{
  "hidden_size": 192,
  "experts_per_token": 8,
  "moe_layers": [0, 1, 2, 3, 4, 5, 6, 7, 8],
  "router_score": "softmax",
  "lr_router": 0.00085,
  "qk_norm": false,
  "learning_rate": 0.0027,
  "lr_head": 0.00644,
  "warmup_steps": 200,
  "final_lr_fraction": 0.0
}
Below are experts of layer 4 (counted from 0) of a mixture-of-experts language model. Rows are named router (the router's row for the expert), up (a neuron's input weights, with its number), down (a neuron's output weights, with its number) and show model dimensions 0-47. Each number is 50 + 12 x the weight over its row's rms, rounded and kept within 0 to 99.
Before each expert's rows: a language model's description of what the expert responds to; "raises" lists some tokens whose logits its average output raises strongly, later layers aside. This comes from a sample of Wikipedia text that the model never trained on.

# expert 37
Opening brackets. Opening parentheses and brackets after names and titles, introducing dates, disambiguations or notes, as in Scream VI (soundtrack), (2018–2019).
raises: "includ", "Note", "previously ", "such ", "including ", "Career"
router:42 46 30 49 41 48 53 44 62 72 49 37 46 41 64 40 45 52 50 30 66 41 53 41 31 38 39 65 43 39 43 25 43 35 44 65 59 47 21 39 78 62 66 38 46 58 45 43
up0:56 38 75 39 50 42 47 28 45 39 39 42 62 51 58 57 64 44 54 56 23 60 51 47 60 46 37 46 48 57 58 39 47 34 44 62 44 59 49 55 24 31 43 53 55 26 55 54
down0:28 63 39 54 59 63 33 52 33 48 41 56 45 60 55 32 44 64 33 38 85 36 32 59 43 50 42 56 52 56 52 46 44 45 64 45 63 39 32 50 56 70 41 52 55 27 58 70
up1:29 28 68 43 33 43 28 31 37 38 38 52 51 61 30 43 43 29 35 32 48 49 46 58 50 47 45 63 64 68 55 68 50 51 42 59 38 38 43 37 44 48 63 46 67 44 50 34
down1:38 54 52 55 20 59 52 66 59 62 39 62 65 50 57 47 51 50 50 40 65 62 59 63 56 67 37 29 61 54 55 44 56 59 36 45 40 52 44 67 58 37 39 48 49 35 43 60
up2:43 37 74 35 35 42 40 40 60 63 54 40 26 34 50 31 66 63 55 32 53 70 58 50 38 58 42 44 53 35 44 64 60 50 66 54 27 48 69 61 50 45 39 54 27 43 35 50
down2:16 47 44 30 34 57 49 56 48 25 63 38 41 34 61 34 45 47 43 81 45 46 48 43 57 58 52 39 54 54 49 63 39 29 37 41 66 25 36 45 40 40 43 52 56 59 58 49
up3:77 57 28 43 57 54 47 61 46 53 60 41 50 55 60 44 29 46 41 36 66 44 26 45 51 30 58 46 48 47 77 65 73 53 55 38 45 56 54 55 53 33 36 41 35 56 63 48
down3:57 52 50 43 39 46 22 62 55 48 59 59 59 50 37 51 51 54 58 70 53 60 65 56 60 49 42 45 31 31 42 74 44 52 47 66 38 31 68 57 71 67 42 53 65 51 59 57
up4:55 39 62 47 43 38 31 51 29 47 45 88 44 65 45 41 65 38 59 47 47 46 65 49 37 60 54 53 58 62 32 55 27 44 44 58 58 48 50 69 49 40 46 39 39 48 54 37
down4:47 53 62 64 23 40 54 26 55 49 55 55 54 52 43 53 44 70 54 64 57 42 59 36 49 48 64 34 37 68 46 49 60 48 52 50 60 45 53 50 39 42 38 43 61 40 51 30
up5:54 37 46 66 43 54 61 57 49 50 61 36 56 35 41 38 63 55 48 45 25 51 56 35 57 55 48 48 64 27 57 65 42 50 35 63 42 51 63 60 58 57 66 57 50 34 69 37
down5:50 51 42 38 43 47 45 66 90 57 23 47 54 47 72 40 47 52 52 26 59 61 41 75 69 57 51 61 54 49 56 26 45 42 55 40 58 42 52 50 45 41 42 57 32 67 54 60
up6:53 27 45 53 50 39 40 51 55 59 48 60 56 50 60 41 43 37 32 33 44 29 52 37 50 63 56 66 31 56 48 31 46 45 52 53 49 26 36 56 38 66 50 73 66 55 66 58
down6:87 38 44 16 69 30 50 50 64 37 62 67 43 41 50 46 31 37 46 54 56 48 55 46 39 61 34 51 54 68 44 38 38 65 25 49 37 53 28 70 62 61 53 21 54 67 41 37
up7:63 38 48 45 51 61 52 49 40 79 28 40 80 38 54 62 57 47 51 51 48 43 53 37 53 50 58 63 48 57 67 56 51 30 55 44 39 51 43 64 75 63 41 48 46 48 73 53
down7:55 39 67 60 64 47 64 46 57 28 40 48 38 44 55 43 52 63 66 56 62 58 41 53 42 72 44 48 56 39 38 65 27 62 48 71 83 53 61 55 41 55 54 29 75 52 52 57
up8:33 56 57 63 21 30 44 59 57 67 45 55 65 56 67 57 73 41 50 46 52 44 42 63 28 54 52 55 39 39 38 47 53 42 55 52 50 50 57 40 49 47 38 40 64 58 35 43
down8:52 45 67 42 58 49 30 45 38 52 45 48 66 65 74 43 53 58 61 81 57 31 55 36 48 49 38 51 45 47 36 60 44 31 43 58 70 41 50 51 32 32 56 51 42 57 51 40
up9:72 36 65 57 72 43 38 50 46 75 45 45 21 51 37 40 55 71 27 64 66 57 70 56 35 44 46 41 43 29 39 48 55 51 48 55 60 59 61 46 32 70 51 34 43 66 43 69
down9:59 54 57 68 35 37 75 41 28 60 61 27 50 37 76 73 49 62 40 43 45 60 50 35 53 66 52 53 38 51 35 51 44 28 49 60 71 45 49 39 19 71 26 48 66 60 57 35
up10:59 34 49 52 48 37 21 53 52 45 51 69 67 46 69 45 61 22 39 38 35 52 21 67 60 62 46 49 42 72 44 45 53 61 46 66 82 46 58 55 65 64 53 44 62 63 27 56
down10:64 32 61 40 46 59 49 45 55 52 69 48 36 39 36 48 29 60 44 38 53 47 61 50 43 33 37 51 45 42 47 36 40 62 49 51 52 68 39 48 44 48 29 56 44 37 34 39
up11:69 41 36 25 51 52 55 48 38 79 53 43 43 37 54 50 62 42 56 78 44 47 54 86 54 76 40 73 47 49 57 74 70 59 26 65 48 57 70 54 62 59 37 50 62 71 19 54
down11:58 19 48 70 53 49 42 40 43 53 56 46 40 57 63 54 63 71 46 42 53 53 48 31 38 63 60 47 57 42 76 40 55 56 65 40 44 22 45 40 62 45 70 62 81 50 51 40
up12:50 47 24 41 61 54 65 31 59 58 61 73 45 56 41 40 66 44 47 57 32 49 58 53 44 35 55 44 66 61 54 72 43 56 76 61 58 24 50 61 71 56 46 71 21 33 58 45
down12:47 51 28 46 52 52 47 48 57 65 63 54 51 55 41 63 36 50 56 59 60 36 41 47 47 45 51 48 87 54 57 47 44 57 45 50 42 28 71 59 51 36 36 49 59 46 55 48
up13:60 52 56 63 71 58 47 34 57 49 59 61 41 44 46 47 41 48 38 44 43 44 46 59 53 46 59 27 68 80 56 51 60 39 55 66 55 66 56 34 48 40 29 42 59 67 56 40
down13:56 53 56 29 58 45 42 61 43 40 41 38 43 56 51 53 48 67 51 57 47 55 48 75 49 54 50 85 61 79 42 61 39 48 36 38 50 61 44 40 28 67 32 69 58 56 47 44
up14:42 51 56 43 51 41 37 42 66 48 63 62 53 39 54 46 45 39 43 56 42 33 46 64 40 35 44 19 93 44 48 51 43 57 51 43 54 55 54 43 34 47 56 50 40 28 53 41
down14:39 40 54 64 55 61 67 55 62 61 58 47 62 29 59 44 34 53 53 41 53 61 48 49 64 41 56 41 38 47 30 57 69 39 45 57 52 61 73 53 54 46 53 42 37 42 48 45
up15:59 77 42 69 45 50 60 36 65 55 52 67 33 52 42 71 71 46 61 62 47 34 61 58 61 34 62 56 21 16 63 63 61 48 51 56 45 43 59 43 80 44 66 56 31 35 43 42
down15:36 35 37 45 69 49 46 65 53 57 66 49 57 55 55 51 38 56 54 65 40 55 49 50 46 38 46 57 52 50 19 36 27 52 63 43 35 31 55 52 40 52 37 37 32 72 48 42
up16:42 35 50 55 49 38 64 41 27 65 35 70 71 52 50 61 61 55 34 51 66 41 65 48 35 38 35 59 54 53 82 40 58 46 46 62 71 39 42 55 43 38 39 57 49 44 46 47
down16:64 54 67 32 72 51 47 39 51 34 39 39 53 49 54 50 48 66 69 65 53 58 51 45 60 58 27 42 42 36 49 64 59 66 51 51 68 54 56 63 60 40 57 48 70 45 70 59
up17:32 37 45 62 44 28 59 41 34 52 40 73 47 42 49 68 47 64 49 54 55 48 60 56 41 36 23 65 44 66 62 52 54 46 57 48 65 48 38 76 47 41 62 37 52 42 45 59
down17:70 52 61 56 72 47 42 41 54 43 51 59 30 45 54 33 57 54 50 46 52 61 22 86 55 39 63 57 54 46 40 41 43 59 61 60 34 72 37 41 39 48 31 59 57 39 37 45
up18:43 36 54 61 63 51 58 39 44 35 60 47 60 66 57 50 73 46 50 35 26 67 37 59 44 51 59 74 51 51 55 32 40 39 60 59 40 53 43 58 37 57 40 57 45 57 41 47
down18:42 28 57 50 54 45 52 60 60 45 57 45 27 44 43 48 39 72 61 56 59 42 65 22 72 47 32 51 43 48 38 45 38 50 57 60 42 41 66 62 63 44 21 55 55 53 67 39
up19:55 58 48 48 54 64 65 45 14 43 37 42 66 50 41 45 46 40 72 60 52 63 47 17 64 58 50 54 51 69 50 55 54 48 36 48 59 33 32 47 58 58 43 44 60 58 55 48
down19:55 36 53 39 43 50 41 44 61 59 63 32 40 35 54 61 69 32 35 51 62 49 48 30 58 46 52 46 50 62 58 32 45 56 67 40 74 55 57 58 51 63 42 40 57 62 47 27
up20:43 66 56 50 55 29 13 75 34 50 48 43 49 48 54 33 45 30 38 41 44 36 57 35 47 39 53 50 38 52 51 54 53 54 53 46 44 37 55 62 50 44 50 60 41 49 26 38
down20:43 61 46 34 59 65 43 75 41 32 70 44 59 41 55 60 57 24 73 38 54 43 54 47 36 41 19 43 60 43 64 59 41 56 53 61 28 65 51 36 59 54 42 42 64 64 48 52
up21:61 53 52 30 42 59 41 41 68 55 40 43 70 47 74 45 36 31 52 52 47 51 44 55 61 60 65 49 60 69 41 49 43 39 58 38 60 60 50 66 46 43 62 47 61 44 35 63
down21:62 43 45 70 56 54 35 27 52 57 53 38 50 61 48 42 51 52 56 50 54 58 34 28 41 63 42 25 50 56 48 44 46 65 35 54 49 47 34 75 56 23 47 69 47 42 68 67

# expert 11
Mid-word fragments after consonants. Short word pieces inside a word after a consonant fragment, often before endings like -ing or -es, such as min(es), bas-eb-all, cent(er).
raises: "bles ", "ous", "ously "
router:44 58 46 68 39 50 46 55 60 47 49 51 50 30 52 48 42 52 69 60 46 53 43 53 46 55 50 47 71 59 58 50 37 27 40 61 38 69 63 62 59 35 48 42 45 49 28 59
up0:49 57 43 42 64 40 42 57 59 53 56 28 58 39 57 75 49 64 67 31 67 50 59 81 45 29 42 46 39 71 68 46 53 63 56 44 51 55 65 26 34 35 44 35 53 38 39 53
down0:69 67 55 59 62 52 71 52 53 41 49 53 37 49 34 72 50 46 60 45 55 54 46 60 53 59 39 79 56 48 47 50 60 58 53 40 30 41 57 42 56 58 46 49 71 53 33 32
up1:57 40 46 53 32 47 71 51 48 34 34 55 55 67 49 55 41 59 46 57 58 43 40 64 52 56 47 60 32 35 63 39 68 56 34 32 35 56 43 54 34 48 77 69 62 50 52 41
down1:58 23 52 45 21 53 67 57 55 45 48 39 50 58 53 55 59 39 52 43 57 35 62 60 60 64 48 46 60 37 53 59 50 33 30 47 42 63 57 54 62 16 64 59 28 46 39 58
up2:45 24 36 52 42 22 53 45 41 50 40 46 48 37 45 61 67 48 55 34 54 50 35 53 40 50 52 39 37 71 51 62 44 48 36 63 64 27 73 50 42 36 58 64 53 61 61 44
down2:54 60 66 57 40 43 78 40 42 62 51 52 34 52 69 54 74 43 40 54 25 61 52 64 60 36 60 45 57 45 57 55 35 47 49 43 71 61 37 57 60 14 45 60 70 54 55 42
up3:61 65 41 49 50 42 48 59 35 62 55 51 46 43 13 45 50 47 54 50 52 32 45 58 65 28 46 53 62 46 42 52 56 70 49 65 52 53 57 35 70 61 47 46 25 39 56 47
down3:56 43 40 47 35 53 74 51 41 50 59 60 55 37 61 42 38 51 43 70 42 49 45 45 42 33 47 51 47 63 54 52 56 61 26 31 59 59 52 76 38 35 34 39 63 64 58 67
up4:52 74 52 38 32 64 44 46 47 55 53 51 31 46 64 32 46 34 48 66 35 65 63 41 50 56 54 40 68 55 49 57 36 44 40 71 42 46 41 34 33 43 43 53 31 35 70 55
down4:47 49 32 54 64 46 71 65 24 42 42 54 65 18 44 58 59 60 58 43 67 56 49 38 57 58 39 47 55 52 54 66 41 20 42 46 35 47 46 50 36 47 47 52 36 47 37 37
up5:49 58 46 28 36 39 36 69 55 58 77 59 58 76 56 50 51 50 44 54 63 32 59 60 52 64 57 70 42 43 49 42 55 42 34 43 57 82 41 58 53 51 25 45 42 62 42 48
down5:31 71 36 53 51 31 48 67 66 55 56 48 42 49 65 46 59 52 45 42 35 47 43 41 37 46 50 49 46 61 32 34 56 50 58 67 49 39 43 69 37 41 51 64 53 69 37 42
up6:58 46 34 62 57 40 55 51 53 42 25 46 69 43 45 43 51 57 52 44 50 47 27 87 51 42 50 36 42 40 53 46 44 63 46 33 30 64 49 41 43 38 60 52 41 54 52 47
down6:66 46 65 39 42 35 36 64 62 43 42 45 49 38 26 34 56 58 47 56 65 52 46 39 52 64 49 59 61 64 37 45 28 53 25 37 52 39 28 67 56 41 46 49 54 40 55 44
up7:57 55 49 52 36 61 54 53 24 60 47 31 45 46 58 81 28 56 52 75 50 64 35 44 42 57 49 59 46 62 32 70 92 53 37 39 42 54 44 40 44 46 68 72 36 36 69 58
down7:60 43 65 26 48 50 42 61 55 50 61 65 43 43 43 42 46 48 23 62 50 47 80 41 46 63 53 22 32 61 56 59 52 39 39 56 60 54 61 48 54 44 48 60 46 65 17 59
up8:49 61 54 57 29 31 51 52 36 62 45 44 42 63 44 45 24 30 63 61 33 37 60 64 53 50 44 50 60 73 43 60 56 41 46 61 45 57 59 40 37 50 47 43 51 61 71 48
down8:42 41 37 62 58 55 41 58 45 60 34 41 67 63 73 60 46 35 35 57 34 49 53 27 69 56 57 45 69 59 43 53 45 27 51 43 43 46 57 49 62 58 25 45 58 24 66 48
up9:73 49 48 60 44 40 50 33 42 33 61 51 42 40 45 59 51 35 47 68 36 43 53 54 23 62 43 51 58 65 55 53 56 45 59 38 47 66 42 28 70 65 35 46 46 56 45 67
down9:59 55 32 55 71 61 59 57 69 58 61 47 58 33 31 58 27 49 52 57 50 59 41 44 63 33 46 57 43 50 12 67 55 55 54 56 59 32 41 56 51 55 51 36 47 58 53 58
up10:52 22 51 48 32 57 58 40 44 77 58 33 38 59 20 51 60 38 53 59 52 59 48 55 38 51 40 50 43 53 54 55 29 78 56 41 52 65 63 51 43 65 32 56 66 37 51 38
down10:52 71 28 62 59 58 67 58 20 65 49 48 33 47 25 45 43 49 57 68 60 51 36 67 52 51 67 41 41 41 32 54 35 59 41 45 50 28 57 55 49 57 61 51 56 55 69 61
up11:35 48 47 43 49 50 33 48 75 60 51 41 39 35 53 34 66 57 36 54 56 61 56 59 52 47 33 36 44 37 53 61 54 52 54 31 56 58 66 40 37 40 25 52 53 55 57 69
down11:72 51 39 61 58 53 27 59 60 37 61 65 40 43 27 56 51 67 54 49 54 48 48 65 38 53 40 60 76 36 30 21 45 33 56 51 52 55 45 41 54 52 54 40 47 47 38 51
up12:72 56 44 55 65 79 42 48 57 51 30 40 50 36 57 50 11 62 53 39 55 62 42 28 77 50 48 31 53 60 53 51 51 41 40 61 64 36 59 39 57 67 48 34 56 41 59 32
down12:55 36 71 50 62 34 66 34 64 62 32 49 62 26 45 41 60 51 58 45 58 48 42 47 65 41 71 59 53 43 60 54 37 56 34 55 62 52 53 33 58 41 34 47 29 46 53 36
up13:40 58 53 62 58 73 41 71 53 80 63 43 60 44 57 82 47 34 33 71 60 55 54 46 60 57 34 45 57 53 55 39 48 46 39 66 64 59 39 71 77 57 21 40 43 50 40 73
down13:44 55 56 38 72 37 43 38 71 46 59 32 51 62 57 71 40 48 60 46 63 56 44 60 51 36 53 43 43 49 69 35 67 27 40 64 70 44 49 58 47 64 40 56 26 42 30 62
up14:53 40 65 56 61 62 39 61 47 49 41 61 74 45 57 58 34 50 48 44 50 33 52 61 53 55 42 58 36 64 64 53 39 54 61 49 52 48 40 65 51 65 29 69 42 51 46 53
down14:44 61 52 72 26 64 51 42 52 44 49 68 51 37 50 61 46 46 51 58 49 71 60 39 38 66 57 40 51 48 37 43 37 71 47 54 56 57 66 56 47 46 33 43 71 63 68 46
up15:56 52 76 62 71 51 40 41 38 52 54 44 51 64 66 69 32 46 43 34 52 44 45 29 68 55 37 50 42 45 49 53 37 51 41 35 56 28 24 68 44 54 49 31 47 36 42 24
down15:56 47 45 46 47 57 62 31 51 76 63 59 41 17 41 45 51 26 40 33 54 64 39 45 42 62 44 31 53 45 63 45 50 46 55 43 49 55 54 51 53 32 58 57 59 31 50 34
up16:41 47 46 69 45 49 49 51 66 59 40 57 73 42 57 51 47 63 59 40 42 58 42 48 39 50 39 32 46 60 48 57 66 30 48 57 43 45 76 59 52 36 21 37 71 77 45 51
down16:36 50 35 58 43 61 35 68 54 53 55 63 52 65 30 48 34 53 56 45 49 57 47 54 50 37 38 39 32 45 66 58 75 47 39 45 35 66 46 75 43 46 29 43 50 40 25 50
up17:38 39 53 51 63 49 56 26 54 49 62 52 35 45 42 33 58 44 45 52 56 69 58 36 17 32 66 67 50 41 75 65 58 31 64 53 46 47 52 49 64 52 79 46 41 53 47 85
down17:51 70 32 51 53 75 46 46 46 37 47 62 44 45 32 40 53 50 30 61 59 62 60 46 48 49 43 61 66 56 27 65 33 50 55 62 54 40 58 55 65 30 40 59 50 57 43 46
up18:44 47 51 43 55 67 53 58 73 58 50 47 68 58 56 54 39 55 50 46 45 57 38 30 44 48 50 50 24 67 49 57 49 53 58 48 53 61 67 62 33 54 46 42 54 54 46 49
down18:45 39 77 38 30 39 63 59 38 41 48 46 60 52 43 41 43 66 37 45 59 48 32 51 44 80 52 44 69 42 37 57 48 52 41 45 39 55 53 14 51 55 27 55 53 56 31 49
up19:53 37 38 50 76 37 47 44 65 43 50 44 50 50 39 49 40 50 29 47 37 65 45 48 44 39 17 34 54 55 52 38 51 40 59 39 35 57 69 32 58 52 48 62 64 63 43 42
down19:55 60 56 43 62 56 60 50 58 38 38 37 66 47 49 39 51 52 28 55 62 25 49 53 27 50 50 48 69 57 44 63 58 76 42 26 47 36 60 42 52 44 44 59 36 51 47 38
up20:72 53 70 43 76 48 63 37 65 48 32 28 37 41 60 51 51 37 47 54 51 62 53 40 52 63 66 65 53 55 74 42 44 43 62 60 40 46 50 44 49 49 43 49 58 49 43 64
down20:46 34 71 40 37 42 65 54 42 44 48 60 64 69 47 68 58 51 55 42 53 60 54 65 40 64 37 37 48 23 37 47 49 42 66 37 65 50 75 65 58 54 29 55 34 66 24 42
up21:46 30 19 48 60 61 49 49 44 50 72 67 59 52 42 60 53 37 49 58 51 36 62 55 54 59 46 49 54 44 46 58 46 62 41 60 55 54 57 50 57 32 60 41 47 55 36 50
down21:45 61 67 38 80 53 46 48 62 45 49 27 56 64 35 45 58 51 58 50 48 53 38 70 58 66 61 35 45 42 47 48 68 44 58 47 50 40 72 40 40 51 54 50 54 58 54 48

# expert 28
Name-initial syllables. Capitalized first pieces of surnames and foreign proper names, such as Men(ayang), Men(zies), Mun(di), Gu, Le, Mo.
raises: "es ", "es", "eb", "en", "ew", "as "
router:53 66 51 44 38 40 70 33 37 45 54 56 39 44 57 58 43 57 56 28 49 41 64 53 64 61 42 61 53 33 39 48 48 21 59 42 45 62 33 65 76 55 50 58 58 47 49 42
up0:44 56 43 49 70 48 63 41 54 60 33 67 55 34 72 66 45 27 50 41 51 38 28 22 39 44 61 67 61 67 66 67 40 57 44 58 48 49 34 48 56 47 30 32 51 55 59 59
down0:69 35 50 54 32 40 66 35 47 61 72 26 53 55 66 34 55 37 70 53 52 75 46 38 43 36 71 58 70 51 61 72 51 58 54 35 59 52 51 50 47 54 42 51 61 51 31 55
up1:70 64 55 49 52 51 57 49 69 37 46 45 60 39 58 46 52 32 57 44 35 61 41 52 59 69 39 47 43 38 69 30 20 55 55 55 65 46 39 73 64 38 62 43 56 53 58 52
down1:35 64 36 45 36 70 69 57 45 42 40 67 43 25 40 53 45 56 43 53 21 62 50 40 47 73 55 53 64 44 48 49 47 55 37 54 54 60 61 74 71 40 47 54 63 44 33 49
up2:75 59 59 40 76 48 61 55 56 42 67 39 46 55 43 51 66 56 57 47 55 57 56 49 74 42 53 43 38 52 50 38 31 54 49 70 51 43 28 28 76 60 42 34 43 59 32 56
down2:46 67 48 80 49 72 51 48 47 54 61 60 71 49 51 56 64 56 69 55 42 44 75 71 52 58 41 35 38 57 34 51 37 51 47 63 60 60 47 52 37 36 28 34 62 41 48 38
up3:38 45 60 56 37 32 40 47 33 79 35 42 51 58 52 46 76 39 31 59 31 39 53 54 73 36 53 54 51 45 41 62 62 54 47 65 50 55 41 46 57 54 58 41 35 44 57 49
down3:40 46 37 50 43 36 56 60 28 56 51 54 59 49 76 36 68 48 47 51 34 40 32 48 62 48 41 44 42 37 50 68 41 49 17 49 52 56 45 49 52 42 36 46 46 56 61 51
up4:55 22 67 60 36 63 50 42 42 47 38 58 56 53 67 85 62 56 52 49 35 34 56 40 46 54 34 47 60 41 37 65 46 45 45 60 67 56 62 35 44 47 42 34 44 47 42 47
down4:49 50 43 63 68 33 49 39 46 51 51 54 41 69 34 34 56 57 53 50 48 58 27 47 52 46 49 55 57 60 61 40 41 43 40 57 42 47 38 59 64 56 53 71 66 49 33 68
up5:27 73 47 57 52 57 52 46 60 32 58 42 52 38 47 65 69 63 68 34 58 47 50 64 48 54 38 38 49 60 17 56 51 62 62 63 32 53 53 48 67 65 43 58 50 52 44 38
down5:56 43 46 41 62 56 59 41 67 59 58 40 38 58 47 48 38 58 55 29 36 42 58 62 52 51 62 36 43 54 66 33 42 36 51 25 59 60 45 48 61 52 46 41 65 47 61 42
up6:47 52 54 35 52 33 55 73 50 40 48 29 59 44 39 54 64 32 50 57 53 52 63 60 51 37 42 71 21 44 62 66 45 39 70 34 51 43 26 58 26 46 41 34 59 71 69 46
down6:52 58 61 67 35 43 66 41 54 37 59 39 47 60 71 47 50 42 58 62 54 52 42 49 43 58 55 38 51 47 80 43 59 50 60 54 50 27 30 63 45 55 40 69 37 34 54 35
up7:40 50 46 46 46 56 57 25 65 44 51 58 37 45 54 51 41 43 44 32 49 51 46 50 57 37 49 47 55 79 57 54 55 39 53 50 30 50 48 54 71 47 63 44 52 53 49 45
down7:51 50 47 56 53 42 50 64 45 48 35 53 54 54 56 64 40 36 45 65 56 56 44 74 60 71 45 36 39 39 37 60 64 49 48 52 57 50 46 64 59 69 56 56 47 42 49 41
up8:83 44 62 57 28 57 55 66 46 39 31 45 44 59 28 31 43 67 44 64 58 39 31 43 60 40 43 46 55 50 63 34 47 63 49 41 50 41 38 55 35 63 61 45 49 51 58 58
down8:36 37 84 67 34 43 58 50 66 83 59 59 53 44 54 53 57 66 36 55 63 50 49 55 62 59 41 57 39 61 52 55 49 41 29 34 48 58 56 39 49 29 49 87 45 66 45 35
up9:34 61 64 44 45 49 34 43 55 58 60 57 58 52 59 62 99 49 53 24 43 40 43 72 63 56 54 63 44 41 37 32 44 42 44 52 69 41 33 74 47 52 24 14 49 37 54 70
down9:41 52 27 64 32 23 23 37 53 41 46 61 60 52 35 49 54 44 71 57 54 55 37 45 69 64 56 35 64 61 12 50 42 41 40 55 66 40 35 68 63 50 52 52 43 46 45 57
up10:65 47 38 43 57 41 52 32 59 37 51 43 44 46 49 52 45 41 56 56 36 36 63 58 49 48 69 50 46 49 37 49 42 18 39 63 54 40 50 56 39 54 49 37 38 44 41 55
down10:67 48 61 70 67 30 53 48 54 71 60 67 31 46 53 42 48 50 47 42 47 48 57 33 63 32 40 60 68 64 33 36 44 53 48 39 49 50 50 44 52 59 46 54 49 59 64 47
up11:38 34 51 52 54 48 37 63 54 48 38 47 54 40 54 60 51 45 43 27 42 58 52 45 29 58 49 64 61 68 35 81 75 38 51 59 41 47 46 51 40 37 38 42 36 56 49 34
down11:57 70 29 39 55 58 55 53 07 60 48 53 56 59 45 53 37 45 65 55 42 66 51 48 57 38 48 36 43 54 25 45 54 54 42 66 42 52 42 55 47 23 80 32 55 39 51 39
up12:33 61 61 27 48 55 43 49 54 52 49 30 43 63 63 67 36 63 48 62 63 50 53 37 65 59 68 42 34 58 52 14 33 47 52 60 55 39 38 33 57 59 35 71 52 37 61 50
down12:46 63 61 58 44 52 45 52 46 28 53 35 51 60 36 67 44 30 46 39 58 51 57 47 54 33 38 63 58 51 52 31 36 48 81 49 51 40 73 53 94 52 48 60 55 35 45 57
up13:35 44 63 48 60 49 45 45 64 62 29 32 66 47 61 56 91 63 54 67 49 66 58 33 70 36 48 65 29 54 42 44 39 78 62 60 55 41 63 32 40 52 50 60 38 52 59 57
down13:38 58 50 45 50 56 30 34 62 49 71 40 31 40 41 58 51 41 60 47 62 54 50 54 53 64 35 25 28 31 30 36 45 40 55 32 64 50 74 37 59 52 50 56 59 51 42 59
up14:59 53 53 33 55 60 61 54 40 67 48 52 49 47 44 58 50 46 49 25 43 58 47 69 63 52 50 59 30 52 44 34 40 32 37 35 61 51 35 56 51 62 43 50 42 32 45 52
down14:62 56 49 44 28 43 52 70 40 62 49 46 54 52 36 45 52 51 32 42 84 43 39 65 37 49 42 30 46 41 46 31 53 67 76 52 42 29 54 34 51 47 43 59 35 57 48 57
up15:34 51 45 48 52 53 53 25 44 43 32 49 49 43 58 39 40 55 37 56 58 35 52 71 53 48 27 17 29 51 49 57 43 53 60 64 49 40 53 69 49 61 66 58 44 55 65 40
down15:72 63 56 33 48 58 30 36 71 27 54 45 63 40 49 52 56 48 43 47 20 61 54 24 48 41 52 60 65 43 52 59 49 52 60 49 19 39 54 59 41 42 25 57 29 75 60 57
up16:60 36 53 68 57 37 48 24 32 53 59 42 51 44 40 56 62 51 56 44 68 60 38 45 69 54 55 68 27 62 22 55 55 51 37 41 47 35 53 39 63 67 65 32 68 31 41 46
down16:47 29 39 62 24 39 36 34 43 62 36 61 43 43 69 69 35 60 39 52 54 33 56 59 51 49 65 44 52 50 66 51 42 44 27 40 75 34 57 47 50 51 42 63 45 53 45 53
up17:59 60 68 33 69 45 56 52 46 57 29 42 59 82 56 46 47 46 55 75 50 46 40 17 55 50 37 60 33 35 43 74 50 50 43 43 23 51 46 71 19 56 59 56 19 56 51 41
down17:32 40 55 51 40 41 63 58 56 51 37 40 43 62 32 35 48 49 51 60 47 51 33 31 32 53 24 57 53 46 36 38 51 48 54 58 50 57 70 53 53 34 46 65 44 53 44 55
up18:28 52 49 37 43 16 46 51 51 60 43 58 61 56 55 56 47 36 66 46 43 40 63 46 69 46 43 53 39 53 59 26 62 43 46 53 50 41 57 66 43 54 21 52 62 60 52 39
down18:46 51 54 52 61 46 67 46 75 35 52 42 41 38 50 46 50 79 50 52 42 38 62 52 72 50 70 35 33 38 50 43 44 45 47 63 44 54 44 38 66 57 50 64 58 51 48 72
up19:61 42 43 53 55 49 60 64 61 54 33 57 57 49 68 48 47 27 54 43 32 54 36 50 71 40 60 44 49 69 40 28 59 52 48 57 49 36 54 69 52 52 44 53 59 29 49 45
down19:47 51 24 47 47 59 62 30 37 42 67 63 50 71 27 40 49 49 35 35 24 51 66 64 45 42 42 24 73 50 51 49 54 44 61 36 51 63 33 34 52 53 41 44 58 46 34 54
up20:64 65 48 51 45 52 60 48 47 38 42 50 81 50 48 72 54 26 57 43 62 55 27 45 61 49 34 53 37 37 44 54 53 41 52 59 42 52 58 53 56 49 48 38 59 58 76 47
down20:47 56 57 46 61 43 41 53 51 51 36 35 63 32 52 50 62 45 57 21 35 46 43 58 58 45 62 55 74 39 52 51 37 46 41 43 39 50 56 34 42 56 35 44 62 54 33 58
up21:46 41 16 47 32 58 61 42 29 59 59 63 57 54 30 50 84 48 54 58 62 33 49 64 56 55 29 61 63 28 49 55 47 41 42 31 56 44 50 50 60 71 53 45 80 65 55 61
down21:27 51 47 50 63 66 64 62 37 49 53 41 55 73 38 53 47 54 47 42 45 74 54 63 54 55 57 36 71 47 61 69 59 46 51 43 66 52 63 62 28 50 51 60 46 42 64 44